config.yaml
activation: "geglu"
router_score: "sigmoid"
head_dim: 96
positions: "rope"
rope_base: 10000.0
init_std_qkv: 0.0346
warmup_steps: 200
schedule: "wsd"
decay_fraction: 0.632
doc_mask: false
Below are experts of layer 4 (counted from 0) of a mixture-of-experts language model. Rows are named router (the router's row for the expert), gate (a neuron's input weights, with its number), up (a neuron's input weights, with its number) and show model dimensions 0-191. Each number is 500 + 50 x the weight over its row's rms, rounded and kept within 0 to 999. Numbers have three digits each.
After each expert's rows: a language model's description of what the expert responds to; "comes after" lists some tokens at least twice as common just before its tokens as in all text. This comes from a sample of Wikipedia text that the model never trained on. Tokens count by the router's weight.

# expert 0
router:501558429483510498432518461411506482507574480594475437456468426454467486434544431518546556489568481491551547537508454460527455585524447583544514475496494535416439579496474491437506491427525445494412509496472582428451539509508393514502500478515464560455440538562421554549521503547544454458456566491548505460483436548625484575521525537442472562540486476583495595576438543524405558522474525510568431550456587543463467525514524482538547529469505442530575463524452522501410418492403543534427528514539490404562438478561576429480461456530539411464466523463468623496536450551447575414
gate0:485575478509600542554500512504569446443544477475462508573410442534570492505561526455487485468551507527372516491506540551441441400580512519511473468542505447420425486493497449518480472588481518544484440520519510505508444548481438510507492382542530552495505431522524566523569457491591620482474399522554513521609595457421440519449509545506445511571452437542440471434545470463489447545514447440376510537483508524613474497524469428521533488477496510539461553489484510529480524495564461538445569410507463489476558550600497528480455532585584425464459561459479494531476441595379506612
up0:506571489471497527539495464526400647584495466530479545495484473557470583537490497537491517504397560484516502467437472489472515441500439474497480487563515562537586466464533533393563522452589462484511495579489498551519581527463506476413453406406517525429395623461492478570498686496557564432499459488554503531486499419483532467532514568549487492477395574501467451501478378546520472510538532562517450530476480540492543421491451590431503522557488537464475450558535461515546507498534568474575496560498533527505417591474602533521466576484540505571508522521480522547525501514618509427
gate1:507501472544535510524418568598430541522504489551521453605393495400487486581490552544534523508557482557475448490493525576498455510456496580521467554438516510490554528485483470495436601508473527540452551496472506468488505437505472478493475577604523437458493413531405502569456469402548540538519502512562504553497512473576540556514483464452482552479501488502526541547445503531437410641520549576521512515522514423360465557531444431487505591497514417498581551453352548474487470562570462513368519460533529529506457559469530481445544592476488571425540534507532457448565483536426554429
up1:487421504584520534459523435491543473554468492518538501457438416450487487462454518552488551540508468453563519430479522524486501493428516529487437520498436510443434504515516520496455549489534572521505446498441622533490477496533441411472577457445441463486493646482517499531424502562348431504506477491531503552520625397465555483508552502638442471383485340442488406503501447466480523502508503566459546440486498448498510486414503454554439542511415422537604505460389502516482466488487467544469516571622417434493497531486522501508525465461543427472527555527484468473413468566476504479
gate2:463423559465590486533539528505453462482486497463601492486471588555507391442442595487477509436466432451466436525544504503504522495496443525564460492543514479558455522370495555459508435502462459385434500531544490508519508578495404448433460502503539472513527500499510491488497413487462464586371477507401489470474549484514529486551475494520590436484444589493448559517442552543545558517512549551497485469530461546517502517437510522549498560392496479468574503465530620562489490468489594551573449472498546418506475483521472449506585567476582649573458446464496626382472539462451537517
up2:452457480479434431446608518498495501553474492411561496396479499511432455445552488456458475465562511535463445475538614460521586513422477523424437483433511504509586459470539547527557451507483550444528532555452529568422457465497516569469471397468451555436437511532511473595509597610473590556482431537451510544584534501565556554574420553560539472446431530534536553562556494507510511397492527556557509521552509479458451489431473479481547592419444550513482505491477438523575531425410555560547435531545476416552589480554449547479452497426607536488479493454509472509487540496515570521
It responds to: Country, state and city names and nationality adjectives, often after in/the, such as United States, India, California, U.S.
comes after: " in", ",", " of", " the", "0", " In"

# expert 7
router:552530506496521527405517469410502467553629513572513487476469466459451464537554439509526482511567513475490562508564380453544441586545451563560502505462506554465468539461508546476540421438525485471380437523450576472516587533513464520527429438541415529448474531552428564587601470503593460507493499497572499492552442575543480551608549511508461511509466495556516573554466512561370556575488557528563438539425511505471506523511521426478553504435465453538547452508452501562468443472383520477482495480535501428550489508530574479438421462555533473518458545509445579478526446532364482410
gate0:466613426571543560448477477605556481415591431477474576524529504510508465462522524457420424494522499498472388522518524563458478500523456504457583462570373457507434461389465542521461488495506439527483439519423568402558501533476530463493524414493468497441404511500575478443528551418529547500433371496474513502508486469496430605395504507533428496564449434568460457592524487485485508569472544494404548459548420543435507443492493421522442533525516506441451489465483532472492517457540539517402592382526479456488464543500508542470490405516542456522491473532513482532455443437457553532
up0:506550521473544554596522484594454577572479434592402525527443528527479427575522454551560459473457496446532513426457590545452534495515446442519523490502577516419562510471466490416560482379553537553529532462533438497552464559473405512409483419472529467438448511545463450557530568531538527518537510536524543527457549500468629464485466514458551510506512496542540543501471429539530452461457601539532549439432515536501583454599383563506550516522502571551488494552447514430449510527489506582597506476541488497552428527426575492434591532523495433530564478557426507495423535503572490403
gate1:504477501577562507643500491520469444431534534490483499581385432376509456536495535537557468496549403590537482482487417539490468593459437496552506492488505493453580518418555496407460553485472487546496556494476557411535507466541596518469506506644507459409428475544470526469503471453548432450502466517568479485486563535524540446463508477497513493494478604552514471483502468534456459602455549516531468510503539424434400522495510421492514472487528469432599629494467536504537503451575390524418465577513483449540417521473580503481493504488456550412547479440473388481505469434436508504
up1:423449543489514561464525366537543529517454483508512480478406455529453555485477524506430541531516494497492492502509498447573422436481496525529454471538408487445423496569456479524433526499503499472570492478459538569497485494548409386564557547473424500519520519468566513583411452507323492518461461465491503593555598484545494505546480464514447486435465366419440503560527409554487507400556553532525553383496524502512514460462422451521506500465485466565443414558496502494473555505456488545447473586453402458422567503421550531467513438539536453520558563450459459401480447531473469551
gate2:373378499445568456492596528472476485466449524483563611486523554474461468462458533454546446552498510477441345565557485497524455431439453510581502471451553511483460522426534526453511470462455524361492511489492522500499465549528392572467510491484488506468502545519510492531473402503554492597441459536473497464548399522566527472512546457518602402524474542527470515456486569551532601485487509548550542545526492519456502511457472535512476547498445529466553516523521485584477519473482539543519531443522462430560460477593508465364634516512639619522434457562443510496557472475463525494
up2:501360500503470473437546495596580515540441531442451476460496511515500459488427496565482403537559520514473456535590625550493538376493505493495542453471454485406569492495523558545527475468489560403497499529382530441516528463517530486548534471474532530476458473483497563528517528571522594515499454500407545533582474480525587493615537539508470417491389525529530503541539539516450472514496563504546505549554434531485423545470492459501430518496371531512469471451503465529611487462452510555442566450548425473503611484614448531454516453512582533492590479395560524481467495553490477401
It responds to: The articles a and an, table pipes and dashes, and final pieces of split words such as Mesopotamia, algorithm, enemy, Marathon.
comes after: "\n", "|", " is", " was", " as", "ot"

# expert 15
router:526581501486578521460489422389524449551557492562444429424485451424461462434558447509544590448522507432569569519486396459510474554513470563524517503433515506457472520498483474454516444429569439455448497495464535405449573505545373537508495503491478548476478555567458518564534520546531446507474508464535564484532478570588478509540528508496494551564455490572526541538495526553390540521444500503571379493409585542419557578468506472525588461472518505522579450538469570531480421468481595499460525469509476412518479434584591441437454460550537431526480557495453563494558406542438508422
gate0:467641516525548571456505380540444472486604534482530653565455545524513528537539574415523522434567479470428495512527511455487549517488518560457591481516438463446532518473524508514518486484536519547452437464478511434502545532499464480530428446437532509486463464533546514638500509509603506495367449482496458521507551527432445494421491489517456508564469522528486418452529498506515514480503495449366567435509512505534492414526544408573478567519527611505502531542494514414547425548494496448470525394512437520527469505598428542490472448487557362474457547496515443522433422472482520590
up0:557577514490588564515517441510553611570415386502463588505471480604542509512467467577470488445451509570522606410494480479463583483499459420455448521533626514517497547462508492470530531400525481495532509479459496554503535530507449480459551415487570466461313539517482537562535545545435508487518544534477545543508527400499561489559433551496522473546427469547505504463512445533488525447484492522530498508444408497501523440491448493490460548535496495515529470517476511456545489409465596487594523523555460521570462614495571562560590527515433389523505527529501519565444602398488496461
gate1:475516482480531538487476482534506513444527445495533420565441511431506562513499521532517492549569476567524451448462520484477430559498511529558452398430426468538605495455515546495480548583639500506460522452489469538435576516519520434527539495612513498426519453520500504463463544496475522523511461505503445530498521500596567435497544537496511445530512537582535477533520447497456407643488501553480491490534500510466467560483402350447582489488515414457529502432450508434483457563553430543408457561389564442420482583481608439548493519493466531351515479462520394477527562476414481473
up1:479457524520540555505489445504592433476443573520456550480477372500454463542474489528520441428525511503463397453471522502471480469477486532535452462577466547461417573485567501475457460478508466546513468471464511486503452519571500465589546544478497487553447560479521497599442485473401477489552524465542508545492619469414461475497549468556448353436473466432502499440557506557469555424436519477493572436529513516474523467440454499517570591464503483541537567494453525550468550399420448501452555532523349428494481454406457511499556383485515412465598607475509456481448495611473483569
gate2:547520567427556487432638529481511403458544498464491555470485607558520497475333540528390357422512525471456404473585498482499486408503450424581483486458570455510434546490461453478526473465512460480457465450496438501497584551504522594446585469525514530526486523472497430509511447529488521573410525511442516428510536480504527502547443501614545468462439504567485481502485494472506532540518540494568452529527410596483517491420487585529486512515496563512552467503572550551521565510537538493535487472567517399521514503521473492478567562472557555552504388455441536585498497437394466442
up2:466410519514536432454606604465509536602461570506458483504506475514492420410474527480405514506563490463439475601539533477396541487438471527440492487480463536470598487572476598410523370483469546415484428493461502456495420535430463498533476469548539490490458446505489504512574642530513625532419446518387507512563492418462579494515549502486470375451428557505542504517453560481507540501480543529490516570486473568470423515415493478526505514427454563437423586496455459514525481414516478510487456476456465528501483513552474569458435498505570508494513470364519522507516539499468537532
It responds to: Periods, line breaks and sentence-initial pronouns or adverbs, e.g. He, she, However, According, and I in quotations.
comes after: ".", "\n", ",", ").", " that", " and"

# expert 13
router:525510468467532533456554413416492449501568483550475473454467477477405461466595373480545525482560472508592520534469431445563447536520438508565472451452527558437450542453529494482529416380559483488436475474420573392503584549509453500532477428499428539417477537588390564539560537495531470501472530447542480456498486534542467553568519543481452506555473435584521586558433525522388518492441577525572438538464521529445462544498498478507548556451472452469577489521464513534454417464470566524475534465557481406495463541546565443469431481539538401509522565453478571483558402565487552469
gate0:528595508393511488552481427497564474455511506511491585554457481494558512540423532375561477493521553525464472469495517552528481467492474473469524434486506459468404458379479460480562421559505506479495493510547574476500435440549543551457455490521508592567396517531449505616549510475511615470489375483518483531553528458425483595420535495522481499571540520538476468518486417444500544481503443379417497456584514529502470445476527455458479492450506522521526580554504427498473517553540463421460556418536446473580464516552466472469385485480544413471451522474587515532449371498444608541
up0:468530492515521499571512446514454533583526457577388393512512519528487498527506464553513421560460548490528549457487592444501551461514429382509435593489493515482588479388443538420553529430550528505509426539513524526440459495472427466449553391461420487391390539447416529535521525579458545467490462471463528477495517470469559464437540540476513514465394592633496502508527417532478462451428541526525552564549465499463533435552445591422506468599469559567540535574571507518528509488492551521592520529546538609489521584507559519519490568538475469540542495539463526504487527490549513553
gate1:469458522539605532519555480540546533522510481523498462530437503422537429502493583507507494568595421537531502471489466412562445643475559531587473518434460529507571463497478494458444459558498523454484547442514555561467535454504535471535584540552524478421545415502524455498514546509550462437556429527518540556498500490495498515435500503452473508514492462518594557515459459558474452526514532542514470524507475450508472520449375448493529563456529324436626556431461545453403435468485422621411492523532471447496523511470546553519594461526493511411569434442486417392505458499408464493
up1:447465524540467565491472388505489568489502522518456420530422476403452427489553531528464483533531483504508440472444541449540433520524483538534424524537471459435584469568484526529469458534468521504524457511504564513496501439578430406551565490442453503462543584528501495513388498548412423482502525404462483595464583453472526511460496480524433449496429391389549469540553462492545592423516495549513491456554441506508502430443477452564511562510550422520562444580425563497400482511449420554551535491554444428467522565429568450536640492428519527487511493467492483434458573558472490591
gate2:454476534460568436484547464524485483520493504424493509451427554508503428410363595527450491513563486438448378513532470501467606416506483485533522458516478340437516471435488432454517500451433526503454549450620506540513545564485457549514502414507515512504541497490609452525474408532474556564458452498416546441527509518496543473556559513452580416526503417565512397450460497512497471479553497508533435453473489528492458511377548584529506566493481584505572515505445535603505553498509440510542437504515531482571456488472537459437621539516541525520479472486437641494493463534506440490
up2:509522564421505438519507563527499556461508543440417478391466499500481566419592461427510437519617448525472438559517603507534516415504527461442434495540507486466569433395497597504495455458470500539474466444477460488565466464450501552523526415534497530489440525505520555590555521571501581578482408542435529510549499446529611529560523511518513434490458560517503507596435492455474522432449536504560514621609480575544423504415529501485508543504396558443440565492496502573548543482407487544570481396474507480496550504534504520451457486476537464443469481401503564525483518397512450488
It responds to: Pipes, dashes, parentheses and digits in tables, date ranges and infobox lines, e.g. "(age 36)", 1853-1856, "(1941–1979)".
comes after: "9", "1", "0", "8", "7", "4"

# expert 9
router:542584482500511553473532468471526488555565557546491391464498463426411489464650374487538522454608528494532548505486434426500453553499485534586477477448496470454525524525548508455529444405522484490456480477468553479473571490565423490528473426461433509412468509593361524534558537559498424445441503500565530473493450560581481557542542529451517546549435476570514542576441533560392561557422544511564387550403507501455481564540499442504536551490476459495559484508450576573431458500448556515468498469505474403503483485516595435483492451532510461480474491457469560469558424547452517479
gate0:524605449500490538519513479502581493501566487471510560502514493531482498518515519392454455466538549500410489495558554515555537527585523550490509445475478395446395551398504505534548523592566478553471421452564514456492490473429558487543525479579476542476463519561536526533522520491630581552440355460598491571539483411427550543449464534512504413520511574496436457536604577515433490550541442440424570498445487470504471395501502426503493502483480575498476540515507466497464519519491498529449568363563457390480531531585500461529465492543576422484459448474482490520507407479439532570
up0:557570541494552568449520511539459544565489464560453522499526537483539458486459486574516424507448502497631488477460583555476547552519432547500543502501566590440489510419574567423610425460521557533473501517584486550510534589462525438505562342490547494429485522461453524520416538621504506466475480492462455533522502493459494422525482491477582425590414512544537452387458393511435505444461507464441469494459453543486576439611397566491449552609410541503500483529445507456515508510534579443492515518569501556547485515487495577563486501530493552495549506524421449533472516558553488489
gate1:512530482553543509529416467541519514435493446537541507529475559322465452593559557485532422584519452500462352548472517524486504551471547527533517420463482469505619453440472481442433597533457562530528529477488542436487472407533498484573486512524526416410503451525485511527535481470512482533463502488565460485493506539501495483514514525402456493526467464553548538540381530502456404516495552456522566460497489518480453570444475385533570556513543402507617495492443505487480537490539467565347502602462485428485537541422545493496521482520478516384581458475583401490528534506464537504
up1:565509505513535525542515441472519537450475525507549521388493455439442433468467429494555530494529490506457421468531539476527472453384523576522461516545402402447489505551544545564408517439543580587472504484474517546505504557567533457532581495507491452399478562415482474546475524547369480512499434486456518597483610485484537495509453441586524410416474392422406400464509418466541563388511489465531551486565472521510503510469514494495549554485516472492514474592446531609515531428474490544497462531527434402483509506429514561489533478448543387463588526434503496446455523517540491566
gate2:499428606377560357417560496467486481492513546461571539491477510531511437424385543415486492493572370461474413466579442555483499535471437458600464498422555462524491489484508479498498444471484433422498502502546540535546497503488447528468541438487484502435525425430538404476437480565471495493511484474493490451522491481485568521556431477550543425557598509485471464433414502550504565563547486468563526523570440527470530556420509629473388557496505548563506499526489544488607572500518537567530481416494479428488536410523462565418523456530509532483462448506451593489493489517442469518
up2:531489551532485414386530532506555517545428569467476406504542559556470500471450385482489493487558471537468424555460599482439489489411483499413517503496537525483571514481525528492554504512465453421460501537445493505565443455565517487591530457542514509478438462503506512553470570619532593508535369516475532564536521501478598518522507511573494404446447480514537473609563576484544534492510573503538470564591533549543428567455567523554408494490495535579487470452557595478566507432455560526571612440501478492485457534523399587508489469455605487452488508416551516432510561494479546484
It responds to: Tokens starting article leads and infobox facts, such as the, opening parentheses, born, years, first, also, and year digits.
comes after: " the", " ", " =", " a", " (", " The"

# expert 8
router:524576404473556494402496418446523437513582473523483412429461484459410474446536455531516566542547537452543538493476416449594425527491460570531467470456552525441500534498504489479578508435563462515369443520489575451485587540600432526508473493537445541453468561540475533565531501556585483494500557450599477469523472573547502548580511548497465525534434458636452553562436555530431521522466532533535434521477569596402521531491495443536565541501458483530561499526459544529404459438452570512470528482536497443537447515535562460473424471552541453487458517464485614496551466573427535451
gate0:557606476511546501494396467483486488496576504500504601466518473536487518541478553451571480509593466549373533430464467506472533445473531514447487481517518396478450459454485464498528552486491511524506369529493544458518454542479547468428384412510480526478457468575535515483610467503563572501450425484545432525593522521510410652455537479468510446547420462519446484548571541435471445558531530421431478520522418519524517467551492391533517452522471535534513546519538543489467521481576499492434538350583427473494545555544495549506486546609551449461534470546494484537516426544418542575
up0:515495490600473532615512410481382572543501447576434528568520465584504572479472447569516449506421571516547508440586508471464578468511502463499499461557562486464511448503469539407522480438554552490578563493494507524446567541520394437417556438476578496417443561422521473556520636541493530587460503466569564546548527455491528405537477486458493492492447548519489550447465408616510488462469547542535499494452512552506507511555363511406485515502551494527555427485478475481531497532538501487552476556485588571476453489474622512458576493526540453539494523458427500560487498405497474501
gate1:464473533493491552595403493537479517463470495502468404565420438396475454587511538534500469549580451566463490451502454521476482572531506551535500467479490454476617543439495475485464582552437538535419512409478507524471557494539588539507565519553550514420457471525507523519564471474535505492494532409583440451555504536543460486502513464497501426555444539536537491490457451555480405536419553491432485497494542427456547430460415457542528568446519407488574610459380534525427491547547427581413538499466474535481404499393503549464534465510501473406571545484461426441601517547436510537
up1:477455542460479512455473432484536494466461583497518500452434476476428519509428561554447579540534486565539464472517526385575459474496513571504407546547428462445531519521462528550432529527530521538585478513443518504523514472536369462554557577522434467574474525483542482537462541534427490510413535446527488547541594425556540482514480482602461411506520451388456393548582447562474499445457574492504530466478561426454438490454520432521432468478517477499493492571469528542515505418464471533503489490491435387484480549391407517455622493494561396489584518431457501442457423588514492560
gate2:379420591472609413466495480475449486464527510506603526438470514602481438418443521454461499474503474558458383492600510490431550492486413543507527423459515512443501540333551527473487466469488478521503495495542497506562523456427480549472496406476490551531519499476503482490498442560486462572475478516485517438506610468465461495593524469543580419486473492508441486595501449557520593494489504467597481527494431510558465504427481476540513529450354532533496425536439517526514521463470516568592450456482576506473474537498529511389575522550483548512461430477431472465557477457366500460
up2:494463537513491455479546544559538470612471506510558547423462524533523499537514508522401478548581475462450477571485531451524449426446522500452471517568522519503561490494470502562485406537463557448536510502441517520534478449568469562505532456534483547496424469469553509542451578589532593461521440565511573592547434489491513420499531564552559489446489532463582466612584494505531456462511628637573550542476524544504498435447510513558472570528419523551544472478453473546574459425475547621451504449427523435554525401509474568484494433442572423530431454377491474463467525582475555501
It responds to: Pipe separators and numbers in sports and statistics tables, plus capitalised name pieces and surname parts like Humphreys, Ergashev, G.
comes after: "0", "5", "4", "3", "7", " K"

# expert 12
router:539566454504555514473521410466531420524576516605414444440479438396436491510598410503534510461541494484528587521482396475568474567495470558552479489459525511434459585482505512494517499407556467504447476522496561426497601534517432481509482494515405554444450511584427539523550516533562471442485556470548486451514467511559454582519529519486437527558467477530502585543482511536406525516437542512581452536398589573431515537481510449512523546463454501524533503555455510566407386452461517486508518437560430454517532534555583476441461401494510413533479564390477534507551422545450559475
gate0:390559507541535486492481385461490428474599545455409539575511498608579524496491570468494439499482499567452533469485525412531464504432501535431532457508418467455473472400524459541484446532528464557591488560559562493544533454538472567491463531538548532520473487512504535509519587522569618431490420447459369462571515432459528648458474488500503421560616517569462481439511497473517540643466521464476528510524591498538492417545544458491514549445535486557528538494465518475494471528524534450484605432566478496495498455537511510479413459488535468464492455504534531601506393464458536544
up0:512532528528526556523503512509558519566484428515521461618495545563485500474475453545531484537434542495609557516440512479575552543557481476476432599543508481484478476515557486471604468503594472486426484530476453467452513459472517454429448397488535518393471527458506498416476551436512501467460542548515596604510588562434512461477444508549516529532322503555538447542426461523499550402550490509491492535462489526505493468534454560445460560559418565496505487584521568488486499476488565555584561596568613530555475530477555549595473588510547435504529452450447476535480522440589563577
gate1:452484512588540558515425459576568522502533495503555447550433509432512511525496584459486408565557497580442500531509384478582441592558522503582523493478408419504546489497530418407502506572513527491436472541474602483519515433508613521523519499533541441454519476522514515465492518436492497510533545518563507505431506501539488483479553560466487485505519566548569535509491525547445437596535577500528519490506507471401397560477407455447472556515619394525551574478458491473424407427575481521453535539484486467471463444480549538517528468539481515431581460457517357439589547468383520504
up1:437438527452439543470463416524572486499479500513516534506458407535486485454507492539489453500490534544392435535435509488527435504498501602541402470534407447434516600511513529440446485441521528511473434510461603504546491497551471470524543511444529434524598552476477554517413470439412473523486439421498454565557605416511480484508495436578549448507516522483517408455542487475414561429530571518526482398526469468334453472530517510499503529521493386582492466564399555554536513485459534446558434502533437475502504499484516508410538481427564489462530525467496452458422417561408420542
gate2:560436535422556351428519478504462461495443510450546492465479567552512483453468585543424495513480460467430468479529438576506544450534461507550491470585543445538420460467478383435496509469513498530505539434562479506447517529399418474474459440541500442466600479461562393459541456488574548580432470457470536481484489485518515508527476453525579392544540489558458493465483507527503546571503517428532492569487560569435525488366522537528500619496487509528555428550447473550424522458557595506526404424459548435466503504517475512406537516535621582462530462442441493467527493481458487412
up2:533454513455442480435551539547481523515484571473470482480476470445535501457457384444507430525599537479485428585486500457457481381474553508400473508419507528458473425489565611468484523455522542463480506498399490505597423465538516538486522478590501565491394463533497514533493534645505521524457435458380488554564525460520557523538519519516449438556441509536614489539576499506552545498536544574524532485512514515480447551450462564462449558507444516463432533474524492552558500496497530628438459467462557484589534562545446529494534457500672449467536503387494485448403553506504502514
It responds to: Commas, colons, line breaks and pipes ending infobox labels or clauses, as in Plays:, Established:, blank lines before headings.
comes after: "\n", ")", "%", "==", "s", " =="

# expert 6
router:510594493470544522489546441504535444540598544554462479451518425424440455501574403501546525513524556421565517521500433465513468527531438511507479447435551517419457533523468538414506436441568450474433467487425555397487623549545437544544495470518433508484452565575406484550589573571528452491506537474505483521527480588536471547528536507473430506565469439598487597496471489542394491541482546459563438518430536532483485505494479456499538516424514498505528478587440505515445442446405598460476519413534476398540474538502580423473476405538573465508448519467517575476548435519412505431
gate0:541661467562535538530520424486462464414543560496483576541514438583563525515524536421575472522467477541456515462458539465520480439487521525429491429490488461475427501368492474489527515596485484574531518494481602472522541534520540476529544501522514487500421440582495493547502529478559517496489376555500494527586445497444446534435527511473538431547523551580472461478591493427490544582469504397399500494498458498530493483507431405535494489421484575503499576536486520526465540463532465532504582404572442524473475527531444547490451440578530376443476446435443527578505479531402575620
up0:502529532450596549609503520510486639517408433536512452498449516493493502474469447597538480431396516492601485473438517568420525466521497426494590536520526524461556535425506518399574543479523446551489531582495506572510520509551402426494521411417536434460436517456420494539532522465473505555494573483558479552479537503378555482420524512405534543539447533557555465486435436559502480474559528617535535495491490485475503437540448513470442559556516593542480481535449489415515515479486634530528549512579509507549404523470532492544532485565561448541550500497381514520487489504571496541
gate1:509473527520470486619464469551602492448569514499600489521459488405563520465492573510506478459563444510466433404499434575483433580559497477583421504454470518521556527459559460445449537509471540500482578447452577516494485446578518466621555528527529501504460411548485471516496533485517472498505554493538455485543470512518525450418481521417455506544512528541546502520475451590430358575479531514539467496490548425410521508414458432485493560421526454500558546422398529441475455500539426538380494569439515426515510535489481534556477463494545518366543497473572401456546528533388502524
up1:529478545522457606521504445514513402459413542473461465505456446542458511475441447568505535549602525528559397459443524430538531476488484552488443534530452459407489513570491531509518420504527547589485488581449572491506428511537474435568543441449474463459571604472506530576516544518357523498512504453512507506531559492466525486556450465569473458527465367371500367416584500512472537395535522511459516460516455564501437462436576530570433539537496477480515529558430527558532509481532492546572522529545402443454465523461503495483565460556521368488516519463517479448464484572483440565
gate2:425415534424618415450665486533463441526508526428505549454537496496488462434366567530478441484497523481458478499617496515430553407497389505581476477483530476472481468528484505493491506468425521467504507456545441468523524530496358567483558516519551512521533546411532467549514428531482489542475488498463568521539421517545575550545540415485582477532488506493525535530519507533531657522449523502555549495550445556475512500405510530556487576464472579530528454571495494523497510451496499558513474440503522388556548396546482490445547514421570552452547444552460593477522507455418491459
up2:518479526452495419434532446542513495502437554500483481420549497485457540527499521519522423500548473500472467599496570522399543455515435549412467425419521571445581365470501505514537491392464557405507506559359509444511471491513520518528596388507552487477388433499518510583534529577471552563511430482500519569530395495508564499590531459527473434488437518518559556559544493478540559481534506575488560566541507502474451571427489512526424455446477537510463559485485430514498481442451554504498506425441578436537500464590446532484523475496618513442566527349508486523499543508468489488
It responds to: Section headings and infobox field labels like See also, Career, Species, Scientific, plus mid-word pieces and digits in tables.
comes after: "-", " ", " (", "==", " a", " \""

# expert 14
router:580557424491525545449567461380485494518609466556517472453435496414450478471556419476530537520580486471557545507482453466536448560492441580551476507420503507417463536434521532458580475411605461526453493532441570458503561496560424505525496503472423518433461563547461528493540529482531397498468539452558478496553475580498436593524575503443456517501479477548506538559485536533407536510411616469547415562430539514464538559481489417496525544445494470515532468571448512590407418450410573508480491452503473466511489571515537449504440469497498440520481558473422606467559464533454522413
gate0:467616550557573462445495397477576473505603457465519529542519435537512567511552582388496529496579515423465477484477556534494500476583528500481497474538461400419488510429483499490575570509515476482545560521481537453536603473497545521500534484532556585426433499592571503519505503437528548409486431521578501568545508407452460511472442535491547470568494512599443472504469539481521505539526589418459524512492485521534471422541464432491425501524476521512536503519458444463487502468564469544460485365600523448443431572492427507516505537536524401518493435426546442636500433448396529517
up0:494518489521570591571484449601482554512505473515419448548523519556497448540461378539578428448336526499526506474473470518461533480496455432482509468527582584414464509397529429417479516462589471532481456582496509454540554573489433451442512364477483384438463516468541477515512633524541429590448495536493562485524573469486505471550535539412522488486483590521523459461537461519469500480444551454448513487462522511537584492553430533456571548541532613547507435533448508447464483513487615581473494531495543576513433500492589515544558590514511441515502530499522484491519547469532484528
gate1:556539431558503510550406438480461569482501482530476550520423485440483503524567549477468500501592485555509480452520475528481473542512563516599479509392461537441544510431608491414469562555491508480479553445478574498537486487537507531532511484564605438484464460496502501559456496498499472555539509552619519507498437605461524514449575536478452512473508502483461494547510464551481465597484586538507436522490466412375475513494391384496475496487562448481525567500469551475490494541563413531411507500437544435461506476432571461513356500529492509366527481487543330479553463451400520465
up1:470464483529486523533538467486528487407503511503519425520443461514422502453506569486451560562554549457447425469585515523505526502501491607509454504567452525512482543548449584452431497560536545546489470515488523501483554540549485469567588502478423512410506510517485470563395513530372471504484501408471538590554634444537547421541490499582466361479482398437523404476535506483478569461538507519498517469554504506502461518416536446451486478527513454519570453569476500455474566496485532479523530543575498488462543587434447496503487465540543396568661586485443461386475444555475435576
gate2:475488550495581438444598514556467492513461456447645535483504534535474372441444498452468427509521492525485408474530476409470452377541476529558482546407499566518514501456523534421447443450443467428485467489577470508488474453506427550389534490456578537478521480491474426467519387512541419522433452484417483449551507527467475530488528485502544424561470508509546476492456450560556585475520539474555473491485489606494575478443454528481482498471530538469555430494452524588472497522439590603558457452517525481592536449453539495499509580455546510468500509477371448473597470485514470362
up2:512470516468376475447544474521531456537510522420503527439427539510546511488488547539450470520600462439479502488509591581512573487460499541446538457406491436500534480535513530469529405446438556429513488450482523520492464568519469524528486468544454485529509409481466529580504524638494558580510422566431485523616452435542580414671557439513409424483511548502503528549536558497497479426507596567482511537642515507505388587460500457508543532498466527524478550488524483431497501466498560529442497457464502462512581477611469488474506497473579446373579536447494519529475513501456498533
It responds to: Month names and date digits in running text and tables, such as On February 17, 6 and 7 January, monthly climate-table pipes.
comes after: "1", "2", " on", " R", " J", " W"